Weights of a small mixture-of-experts language model, trained from scratch on English Wikipedia.
Size: 12 layers, width 192, vocabulary 32768.
Experts: 32 squared ReLU neurons an expert, a sigmoid router.
Training: a variant of SOAP for the experts, 366M tokens, 5585 steps.
Below are experts of layer 5 (counted from 0) of a mixture-of-experts language model. Rows are named router (the router's row for the expert), up (a neuron's input weights, with its number), down (a neuron's output weights, with its number) and show model dimensions 128-191. Each number is 128 + 24 x the weight over its row's rms, rounded and kept within 0 to 255. Numbers have three digits each.
Before each expert's rows: a language model's description of what the expert responds to; "mostly gets" lists some tokens that are sent to it at least half of the time. This comes from a sample of Wikipedia text that the model never trained on.

# expert 4
It responds to: Capitalized word starts. Opening pieces of capitalized words in titles and proper names, often after a quote or "the", such as St, Dr, Rec, Pl.
mostly gets: " St", " Pl", " Dr", " Rec", " Bl", " Ref"
router:121096083123157118122129143103167118107150097104130138122126129141124152148171146122121164160130168108113108125104172138098111161126100128077109147148167131113164094132077105123089142115125144
up0:121139159108110114145117179126129141142120151132133147070097128138115133154103072132142132120136148122149111131131123083129182147067102116105140159110112149096099091129084082129092161138121182
down0:156158160103091105120117085125110119163133114169181123124132091097117101140115146133110143088138133091182129118080130127142133148103134148112112155106111119104130147109114071158165150116134134
up1:131143092147165151144129189163116156131172123093148128148136117160064160121150167152144112118143135185137108126139128154088086137127053129129110109137157173150113123117098092135107142096135105
down1:156134144155154125146142141152134132189131144147161129159094126131113092155113116120110099126099099141177139068161149166167155144110123131171103145092100133086131142159145155144070110114151156
up2:124155109113123098140132133116145166138152090152100139121116133114106153099139167127150206135126098139139121140096134115091119131157148160180152121192114109119142152097093122077155116136139099
down2:133147136068149132157107127096108077099143149140100092152133118098092106124145162133190108143139079166126116096119119113159155132117179147163136138089144115073122137132180155124177125122145129

# expert 10
It responds to: Brackets and line ends. Opening parentheses before years, places or qualifiers, plus line breaks, table row ends and heading marks, as in "(2024)", "(Alberta)".
mostly gets: "\n", " (", ")\n", "===", " under", ".\n"
router:094100119145114080150146118119078114137090154141155123084153103124137162133131097089095118147138156146128114104106148160120118149121102162125124125128095127121138139122134084112159135134165139
up0:111119136096120130158140142115117130138102114127146119151148165201103133122150131125092093158132149154155112140133134103125132149125143140137121072128102137140154177137136120094199120109140063
down0:129095131105096083141141110096110135125125128144106138127156169149132124129102142187112124167129098150123132158138148116079149128090128100150116099070116148162160174106116108106157141069113137
up1:118140108154133133115109102096085152123127113120129117098085130129141115146152084146118125088151141154099095106097147116115104154137104147096087129123122100127118147158119093101133106137147077
down1:162139125121104125127148124137089102180162119107169112140167130102129142118120159133129119108172135121124154133087103166134140138164143125098123120146119121121144123111123062133086152171113102
up2:085104105090129157186178104145113154128103119111140103162136130140124155117156105151082122140117135120074117138118118151140126174116135152103143162091106109157129168116113111150130124139139110
down2:123157123092107101150096148097147122151147138150084135110126155112142164102094115094128149119153114127145159150122150136118146109135117109103100090121163125121137132106169179130131138145114148

# expert 20
It responds to: Sentence-ending periods. Sentence-final periods, often followed by a paragraph break, as in "residence." or "Coalbrookdale.", plus However, but, while and decimal points in coordinates.
mostly gets: ".\n\n", "\".", " However", ").", ".\"\n\n", ").\n\n"
router:092098116137147127111150155131132104140128093134115115123123103108149111131138114121163121108125098119116102140126130150141152127123131159158100092158123175114149120125129169169143092109124152
up0:124185161163152095127132121104089153108133118105084186139184131127175125119106172113137112136125110126129111183129102137102138130114126153147120086120126144208142182126122108168138102120153120
down0:171113121117117100147122157155091147089113151118160114128081127078150112123177151133136128120132134120156136139161124128136124142110111138124107178111116136131135145121108143131132115116132123
up1:105116098111128131135141090128088122181157101122104143150110120082158122142091131142163128116128117127062113116085130103129100162162152149149148155085088115151107123119110108087141106127127143
down1:114110152145146140177118157142087124135138093184147132132094121124141118136129140106107144116128150111108093102153162094138110166145162155179087094140108092117103102156107137123119068117118121
up2:127132133106149128163111148132092136139111133149125137159142188136095106129144124207151119124108173167075145164140152106131131119171115129122103134123109126135100093117105111145116073159119139
down2:136099120072186088138160111108127147126103156094147120105121106115115135181127131090103153133156124106131126148083102131143170115102114154151107131117111130118104147139126144070066154088116128

# expert 7
It responds to: Opening parentheses and years. Opening parentheses after names or titles, plus century digits 19/20 starting years, such as Swan Hills (Alberta), in 1967, (1951–2008).
mostly gets: " (", "===", "(", "(s", " (−", " (#"
router:111113182131130095100119111141170106100101153150143108097142116151147168148124140107091147132132161126113111125126119163090137129118142151131121086124104153119133123164127050129150127124148149
up0:066158135154121098145076096135127173114138161135145125121114154145105130175137119140147109139138153134095109119124129099151127132168126142139105121120137110160125085120154089180140191106123116
down0:107124102119117169132165131129168167111129108144135150161143138163166115121102132115117115135156161120141137100124177090119112105069156119081125142156111134137104102124149146126163167134094082
up1:153085129154124127107149131133115135159107150117067117129072117161134147111135077116139137141097119131095147121138122140127140116116163132113150078127103150105136152127139125162136058125128084
down1:120069152098127103158113152130151135141159113135155142127101140119116173162146154156124128115089129137138128162124158157093130175104121137131157146125138133160147175085129106092147136109132164
up2:197155120136137135139098102143144163110097145152117131098131146152134136113092115117148117112145142129139162152141114132087148113138155085117125130131101110139147126073137134132149154129129133
down2:138101128158134122138147132145073133148130101112152142153152128149096154135153149136110119133118145105084104130111157143181156112155141142164175141125171116073123165129134129142156104133103121

# expert 32
It responds to: Colons in infobox fields. Colons after infobox field names like "Walk-on music:" and "Children:", times like 4:00, plus of, album, called.
mostly gets: ":", "):", " album", " go", " Chris", " :"
router:092118173140134136098129161124161109119143116134107130136126116130164091151127142093126124151168135110102098125127117094078122165150127155152113112100138140111132144106138159120166132085103145
up15:147099088142128113096159119151175139116140140119138154171136136167103159158098133141132139153140103115123108169137165059141116152162153151108132132130105152132149124092090124163129162140090080
down15:141157093154148168146097132131067076102104101184132125116128128103115121118125139144084081115179112147159129144124108168135135123133126092111122124145099140147131140131169145136079099114172124
up16:125135157159150138090087154114128174164127093150132109180132161137098098109137153176151101106146083137121115172106115099115103139102127141111132159179165115078122146123133152106130124149151144
down16:117081085178149127153097098089127150098151149132108154091108150119118195079124112094099145129157130138118153140142126150150134173095149089095140111126123133163113146092083104106151162111134111
up17:102107126135154153117122122118112149109164145107075134137141133121123136117072143135145113140153114178099113162103071152085110132133148150130156150127127134104118158117137156112157165121064075
down17:095159117124117155148215132129167116143141126116129131156113113146120102146110114151095128130118137160165085178132194097109109149119130118088113146097155088144089138175157138130108086136144111

# expert 59
It responds to: Name and place pieces. Middle or final pieces of proper names and colour adjectives in names, such as Chel(ms)ford, Na(ing)golan, Blue, Black, Angeles.
mostly gets: " Blue", " White", " Black", " Brown", " Short", " Red"
router:112141113138116153135147145113166146104122075163142106139122116142138151107122127142127147093126140137126116112118118154125143087147108144164110073159125158136155128152096118110127119113149135
up0:141137118122086139135120189142139149113132083151136133163132144155091154122137148133156103104127180150115119162130129116147110109151081121139117129179139111146098153130156114109135154114138112
down0:108129141093141181136122123160102153115130147143157147119120096121124113120127135137174166187169165117139130163168104116135096100097146137137180081128140106104115168138181140104139130140130135
up1:088100138144132140128105141089129149107169104153104131088081111134117153092122155142144138123093122170105137134198110170088144117118102096157127124093099166140143149086128113172164120137153101
down1:119123139149158085145105091129104108147072092117143165163173139126156128129163135120119103159130124116150130136101139114083101189124174171111140129113093109126119133119110129165140130109104109
up2:110186133093126170134107097103137124112120084106163102138115142139092152131137106142089164099114113162098129085143127137125159090098091143156088142137101123124071140130136133125118091097155131
down2:110155118120137123110131134144127124075073128176171116143102118149115083168115116133171112149163136171117103134103146142145085095109142111086156155146102144088140147095180107173108149148130107

# expert 36
It responds to: Past participles after was. Past participles and verbs after was/is, plus degree marks, such as known as, defined by, used, built, such as.
mostly gets: " used", "°", "′", " made", " known", " found"
router:147141123154145146145116119108144109119133094123145110141156122101123123134091085100107128136151135108096144132107141151122172135072169160116103130161150080098178132151107141153151165126130141
up0:161176126108139154128124134075108156131126166069141119129153125153133127119123093108150116169144097088136140118134142160102145126169121154135166083141152088131099126185141113113118142126142126
down0:101141131086117101143160140131191125176147132137116109151113130132091122083152175130155132125117133130108122108106182132165156124096113116182132130099133093137127121148128113121113137123149091
up1:149151132108121116103133113098095155148146176135079136102136153160140156089136093131142136151093125154111132136099085144158131130132153138155077131103144142113173145136130141144126160130052125
down1:133123130054122139171141061158132130128124095113119147100173120145086085170151149138096067107122122103207148138151111145079099138127134107160136070135105186099112097169161122146162166137166175
up2:116100137159110151122120123114133113133142127133086127104166185123087123114102108105108174106083140194135112090173116153073112113140144095128117082126142138140134168121140157145137175131120119
down2:136148186078142163109152118142109129127139165111117110135137117139147108142121151105145056113162100129124092185104101076171133122137145078113140148116084171139101141104143154142125145148161163

# expert 40
It responds to: Common nouns after articles. Content nouns following a or an and before of, in or a comma, such as player, building, contract, music, engine.
mostly gets: " player", " land", " rights", " model", " art", " contract"
router:073143100165152155159127121140148118108160116136135114069137102158128149089159152133112157102129139142180128137136124123119071151099139160149126141109104131148144139124088153153145168105140182
up0:120179109090127150144110145171175119136114140143152163119112148177128112120143121156120116077101131157122133141127130100147054144106138100146133127088129141175129126110101175152130188106130120
down0:137138176123137151130096138133130115158095152172107143142136110122122141115132173132110138107135063143169106115175151098117142108139149148134150103180096095113103113138150139148135128114129139
up1:140150106150100168139097155156126143116123120122101139148145119118113115092134094157110118132090106121159141161184120151103124122126115125094123184132120139125150101089120138159199169105135126
down1:146077139116130113130101116133154156142149154163135139120165098152126121103138131123143129155137143119134134162176100112093124112132088147145072166144128132107147091135124162098112166091140108
up2:160137153112147135158149098148091132145094104108148134107145152151141102146161142127109130087122108159120134193131120124184151178107131126106140125102109101134131138085126134095112149148121143
down2:147121087135158134110175098129153101147152138091132116143150125115126091100095141159157064158155121100131147103100152109159105136114156138127135129117131145137110102109104132174123133092115117

# expert 55
It responds to: Year prefix 20. The 20 starting years in dates, plus section-heading words like Career, Education, such as October 2012, from 2012 to 2014.
mostly gets: "20", "Career", " Education", "-year", " training", "N"
router:149131108124093147133121082104134143133141118125144130146151099100136180148129142108096166122128159150144170097103128147135077128126062154106103137106142148129144089124065151150158065088068157
up0:145143137130155144154166082152145134127141093092151144172112130122123208145162157141124099153138118125083121073140122106120114142127133134130131166088088098161099109123142107133131110117114122
down0:119112162112146130166125116117141104117149117124111136144129141114119156130124129132143191192097120141157099149111068122131103111119111159161108139174113121114159170176130117150185121154129184
up1:146155143089098187140150135069166141111161123082169140116089146154135144095092107142100129146126126125125123149111136136127102140122116119111136112160121133092144166120094120119102089110091118
down1:161125124164172120107129115106137127089134111142174116107123107152093127124103131127130111132161143119145145097107119210084139129160115153142154161134124101129102152128140108113101142090122114
up2:152142123120097137068098085133117172140151107088153154150158160090115116147120116131118120113126130114126148116086132134096081102122114141115112155151128101165163113108112109132109127080125111
down2:093125121142106159123109100095109097094114126149141129138135108132138118146157134170114151168163127125122166130117173153128120105105114083128101107143137097156097094140139119149135135136085129

# expert 61
It responds to: Line-start list markers. Line-initial list dashes, heading equals signs, and paragraph-ending periods with breaks in infoboxes and articles, such as - Position:, ==History==.
mostly gets: "==", ".\n\n", " |\n\n", "===", ").\n\n", ".\"\n\n"
router:078093090154144151159155153121141088101143093143145142100116118087146137112136125127120140139143073121115122118172143177104122140161126150164124096167112134084134143188142164147103117110089159
up0:107104095122146106145124135094109150079163149107116154133085107164098152111136127174126128129115152121121111167094107163148156162161132167132117071155127104114132118159117092132095094126121120
down0:128096132101119089142083162099113133153129100093133138128164152100132165106154108149164102202128090087089100152117086121141151141180114122115093128151111104145112123138145082147106156095146111
up1:145109148132086152120134149091112151102110145168149128083132165145129121112105136156143110099124082099086124144212169156130144109127141147113144102114123126137106095156137067172162122100101099
down1:157144173132132157140150116122115092147127131156164097121117111140095116156112127137115150130136141143164138121101135106098067134151127091110148123152088173099153100146088155109102112121159153
up2:115131131079114134160108115098128133105119141102132121123126164135140099105127096138138116142084092110118121113142117150132139198143136118110094104155129112085100128135131127076117166137104130
down2:185150156075125152129173127128115120138125114145141153124129094098113155127112122129127171113154181105138132118136118123133148162072142121086115141116169145205132139141093096127139108142183129

# expert 2
It responds to: Years and counting words. Leading year pieces like 19, 20, 18 in dates, plus number and ordinal words such as two, second, early, each.
mostly gets: " second", " two", " three", " early", " four", " third"
router:107126128183118092100117107075154137138132112150143111098185128146164133108153110111112152137155168115143137086150108147153122122107117109138097165095108138128157122121091139126161100108124144
up15:146145136153106077133114139095133128108129100181096127130156138120127128117133120100110131131136131159133111111136142125117087129115159114110153173073100102186115109139107173124130123140114096
down15:142100134151116144151113113158143107112141112115156081122138088169116131133161159176119137096171136141113105129135105157160111126136154075140113121173106128151077105129089147107128117137098122
up16:111131149110101155113139132169144138189125153111097119109085171165117098118117103145117146121121086162125135134151135153115103136175122135135083131146153085168099141122110140110115115137140075
down16:092118103134175133092120145141159110099124171158133090126126115100112126123123148131100095089148093121143136145100115136173194146133107167098138152100110138145139139123129134091155122129085139
up17:130102086143165097087127132104127177136115117141111139147088129137120106112152104182120126097128208135103137148098106088143108138103140161097146158095120134096126099163120150136091099137139159
down17:142145181089159147106117151128078097128141111110117083125135135097094138167093149110117124150119148134148148122132142161141130138123111097149130122104171142194147129122124123127169132100105161

# expert 30
It responds to: Biography and taxonomy punctuation. Dashes, semicolons and list openers in biography date spans, list items and species boxes, such as 1908 in Simeria –, née X;.
mostly gets: "\\", "{", " genus", " Is", "born", "α"
router:175116132100137137137145100121127121106111087124157127115152136102149109184124147106096138147154111160139123112139111103091093135105138146113109132137174143108181119103145151139163129159110086
up0:116089138158102132181143104117081169116144160120160128135150107122137109114140097134128121087103085140099112128125150096108109089118138097123135132132121125142139103115146129142112085126150145
down0:107102117163100118149110098107119115098128092112161160126117131133120112137124106102106180080097122127115116104117123131119092079115151129105117128162094115135093153117136160134125134124159137
up1:120132090135133105135143081152126149156129119113145151067142159133099086146109149131130146106073107160081114145130113131124135105140189144108119153126158131118096142157183130134111121116141150
down1:139090138172106139127125127133127108146123067151138162111126133123117155170104139160128128167091164086132120113143091108174096102144124148164153063175075146122152131128139133129121083164135146
up2:161146138143173125116083141114099132146131147145120108156128196126141125123150108062168152135124135131107140101108146102096152145140133098147125121124104108147142128126159140108133121081122105
down2:141128109139122110138135140165136153183110090088139142153126102161113177165123127145123158126073122124141145156145129159122137151160165129125102122101159127129117099141123148129166166094135128

# expert 47
It responds to: Cell separators after numbers. Pipes and semicolons separating cells after a number in sports and statistics tables, such as 72–57 | W2, 10–7; 4–2.
mostly gets: " |", " —;", " Football", ";", " method", ");"
router:134125125100097114140141112134170105106163087161152108102184114104150135157102157100094165147146157079143113107086119115113103068117128130173130140132135094139129168097163082137083155104103162
up0:151129102122144142122128135133098157146166101106175101166082138128160167125134154147147105091111140107132142148087129133130150113115113117138162116117096092169109162140174112157107138130082134
down0:151122118145130139126150105106104121090141100151158112129148173128116116097094100102154153118152131101106108090126097168161144167104083143127163161131143147088151133114093139143157108124101114
up1:147080121127160111141149102131159108148183123132109100093134150117136132162163138143115182116102106126094126127108164078118119098135109107093169130134144107126128125135105091142082077147115083
down1:090128155110132120165123108170106136148138078180114174124117166140114146107129130117105159163120095149109163116151148127109170173111105127135125099099140113068103124138148139106148156139089111
up2:158127100160120125118131139116123137105111143093112130139168129121109114140102141171083128146115087105055140115092168136090109095142136086124123108088105090130137163112144089114074118129134145
down2:136125147125144157065126103109115118142111136141143182105094138146152142153150171094134127135116147138118100105062112151147130107134155131094081126098183161114121153133143108103089129107145111

# expert 6
It responds to: Single letters and numbers. Lone capital letters, variables and leading digits in math formulas, citations, money amounts and tables, such as A, E, $30.
mostly gets: " A", "A", "E", " B", " H", "X"
router:165116129110133139140156139085138134107134085156136093113155130073168109130115168115085172137144167123120140103112097094122152183140158119168121142142133142090143186122119141173135140097157160
up15:125159128114141150126114135115101135104080138119132107146152133120079091144149161120135137130138095152064170189194093112150127135175167166103138130122070119118148155106118134130125110136150144
down15:133113123147154124170134112112100106148103110108159138165120127130137173119128111114122119139148094099136094136100062131125106095162116136138173175127059141109143147108135120109128119100126153
up16:108130093141138125138115174094134134144108127137136112158124157144085109152094116113115166119114139157147123107164150118083162146201112167098175114128141133130118160145147143133106113150101161
down16:131145140158158077136141120163088111085149134172159099127139096143155157127110118164126118147108143112116095098112171151096138111116134121129128121154123126125122109159096110109132128112091143
up17:140091146123121138155125135158096122106101147153141133121130127110137109103164130157157137161124126141081127135141113122148123177137150147096083165113122114092108141135114149095089095143174128
down17:121138177156127105083112121114136120150126119184136147120130151146138128153085136087128143143137129095095103151118095124123127099120145127107155114127152179165140128144153135097116146150132110

# expert 48
It responds to: Years and time nouns. Year digits and nouns after the, such as 19(55), world, country, year, century, street, often before a comma or of.
mostly gets: " least", " year", "After", " day", " week", " city"
router:080141113151127124142167144120110111123110106154147118187162111125149124137082131101147176107104100107130116121108128115172128115133087094146114103174073119102137106125120086125115132087110121
up15:149125139148124114119176126122124121089107126090120132120133198136139109136112150128145109074121121134127119140092152105168079192111120136166077113105132164127097164136123108126131125113114115
down15:125177126129127117128136105143116100105162126120117092179128199121120072112142159085117134118095136128132140115145108071117120117118139118196169104115123107134124155136141111131077099123135127
up16:111131134136112141114154103142140117122134125104083096168093151117118110109113157124198120148106109123134109108138151086154156139139159111103102119113114148117129130105111134159164150143088128
down16:106140108078133158106136101166135135171140064133115101138147140150146153088127151118142127147099126132124106122121125112110123105139113153117141119156153094102137178125093122124109125100138163
up17:098180124150113128147096166123171083138142152125139166128099122127140143132113133120110122106131110140118101109137134157192141149118128086151133203121115139184062110142107143114134110138108151
down17:150121159069140104127135163063105126160118086097110137139147126124118111135105142133152137149134173144074146182116124122110146101144089132104142177129122152155120153121089163136093128156080144

# expert 44
It responds to: Word endings, technical nouns. Suffix pieces of technical words like antipsych(ot)ics, aval(anche), cal(ibre), and nouns such as attack, disease, death, drug, acid.
mostly gets: " attack", " disease", " death", " own", "ator", "atic"
router:115122143157139109106129128100093127111117149143105106097107113155189163153128132159138118135137134117120130108113079048145145149160100133137137176146126132122142097171149161111140148146146133
up15:144147138096127104106121078174124166098153139123130127102157129126140110135085126159151152086126135114142170112154094100122109157141131100099123169144161124149146168135139177122151121077126145
down15:106094156147130098161137087158135113153135102168096161117138119146126098122103167103115148124153113140095140126097143135133157108070113134120148072134132111092106153110148134096132093129114136
up16:149149129119107110119144080127133122100111155142089072135132115132121146106119112111149133131104109162122095155101135089114113125159122132096090179139112120141105116172107134135109110143112123
down16:115139120179142112108157110133144106126108123124126121130153116126157151109086122107114138141102154136123159169082134110112129112129120157120173125180147154114182150145104124119128102137119177
up17:192177167091123139144081121139080108117146122148098169120109074150149109139119103145129126191140103131083125171120104126129138147129138154117150153167180127144121139106110125120145151150138114
down17:127130099118140141132123101147118108108153156121138191108162132155167152106088125135146119147118100133149116066134107124130139123142137168142123128121170126179142120126099142108110118138129167

# expert 54
It responds to: Team and place names. Words inside sports team, league and place names, often after the, such as Toronto Blue Jays, Eastern Conference, United States.
mostly gets: " Blue", " Football", " Second", " Yale", " High", " Southern"
router:081136120127084148113098117133140120106151109148156163132164096121173111133115140104105145108191120087157128106132129113123112153099104092137121089127109120110137102153102126135145141121101147
up15:142080097167086123139126129086081155159108159152123120116139129119097139117116160102107118158163092134145117174124109124175134118128106085156119132104096107141082081142129103127091138106124130
down15:148172148131123108106108125133140156127103109118162125115144134107137121114182145156155126123105124123198160140117152161110124128112146171126135189115114175145105129127092155149163108108105149
up16:100124139078112121140119091129126135107168139091109128131123138131140130101127134121134162143091163109097131137162171126103148128122092123140070095156133112148111090113092120143157119113068115
down16:126132085147113146145103114092167114103141171137132150127106132099149109127128102123127137117146171102145105134181098139154178112085156135116059117135119109118140142155130135130158124157121092
up17:132132100100092120165103159128138125112140141137116172131125121096130090128163128131119102100126093101128162131096108128159085169144108135121100123136119107138102095108094094100114134121147091
down17:111111095080161149125138194098121113134155107135124092125080126086154094129111123127094111134150146140157129101107144088144083138108119167137087114108180098143196140068093114159112140107121113

# expert 41
It responds to: Plural group nouns. Nouns for groups of people and percent signs in demographics or sports text, such as those who, players, troops, veterans, medalist.
mostly gets: "%", " those", " teams", " players", " men", " students"
router:135151117133169122144146165083126094074104153149100120110123109088115149144151161152109126120137144164191113085117098163121125104113160134138156108114179119106116125085135163100142093161174151
up0:141128118090133091103149092135154199146120117113113124134137156129117111104139088141138151125078122119115116116167156122120149127171131149115142137111127156142084134153139115081109081131121119
down0:124114121117123144127149130084149126090157136147141155083131142133162164137133137132104133110138106159104156083092120134143136153077050129122140129108102098130124158123140118132128101105116105
up1:158110110122177146131155123072132095132106107149098102156109102138143117120118128143105120139089103155106115146116114130106143104149147147136098102099123129133116102140098095156095142153154065
down1:111119180117110152121187128116149182114139129131166087165116066128112114143131151125142139133112127128130129115128114134183094124154139178112127106164134124088120126124110102087153133095123112
up2:107122127088150140148152151120126145105118159136091111151116142147125116159112151163147095107099091134146088122190161155115148091116103137110144112101134128143099116132143130123165135164115134
down2:151122147116128126104104113125146146137178077140115091080174132096100149154132115161189152089099100128136116163135153115110134122144129156133125120116131137122136138083110129159168105122125128

# expert 11
It responds to: Month names. Month names in dates, especially after in or an opening parenthesis, such as November 24, January 2005; also commas in running text.
mostly gets: " March", " August", " September", " February", " November", " December"
router:113107167132166124128155160153130093130140092143144129153073132114123164183154123131130140099105135143147104151104091141130108110144108170114149094157127135092130163109161112146141104112130152
up0:149138159135110130130106155120164135180135149166132127115113159152100154145176101145100131119133127153150139164167101133152090117154096163112155140132152116129086136119120164146165081164098127
down0:097102161135108133131117122108151111168125113127161123127154138123121141181128137150132120090126125114106110137130115141148088157137164149138110133121154105098108125101098189141144115083111134
up1:125169098147117180163134088118150127114163109173132134120123146108156140159128101147129138123126078111101117123136117157169143143124136150090152117137148102160141086087127105110140122189119094
down1:131123132130111133112173106150161116122114095115134120085133148168122131154133168101117153093116119125139121160109130082142086133137113139147134105138094172144143099094122124150111120127129106
up2:116140154095149120123104081125120120126166104134113170131099136118114140150142107139136130096063101133146126158145150105104109084146135139176122098148169094095111137081132124143092107138134137
down2:097133119147129130174126112176111172127138137119118134117128148116137113084119129106151158147160129132128131146099099120150151116165107106126165127167118162117172146125181109133135118129122166

# expert 27
It responds to: Table cell first words. Capitalized first words of table cells and headings, e.g. New, San, Win, Loss, See also, plus opening name fragments.
mostly gets: " New", "See", " Win", " No", " Loss", " San"
router:080104157154132123109150125122171115132100112135120177146134117131143160141125126133110139141149147117152115123120116158144143139122128144098111117083129149119155073135124119100113177143110142
up0:135162096074118122143100093139119097108125149127097108118102135134147106116130115115133086104153119133151124133118145187138170151157103116125137155120101135138129118181201114120118157140133147
down0:104136117108105170121090099173104128161143122124125066142095151113138093068132084119150116133120155122099121135154113097120113115133095123160148152156091129138114115165111143130165125152133106
up1:109148160146157143069163130125143105147115143093127158128145169125120138141121123111126110104127158077136094164129116121150174148148125099100132104067130126147080102156118089119150165141116159
down1:135093139121110140116121108100142120107104086176110142118113161125128130128148151124094122107150109107121152149119128118126157138133117140126128098124173112101154109141133171124166136155189125
up2:095100141130133102158103097125142133114129107153120129126136171059131069146140142143139060139128148137165078141145117156159103160111124111095118137092144130136133113144162118130109110133134064
down2:142135164148140140154082128133163156111156107148101085125112148100115087161121083136100152139140116152157101085125135173129161157133144083143120109126127123115122115173129166140173130110169159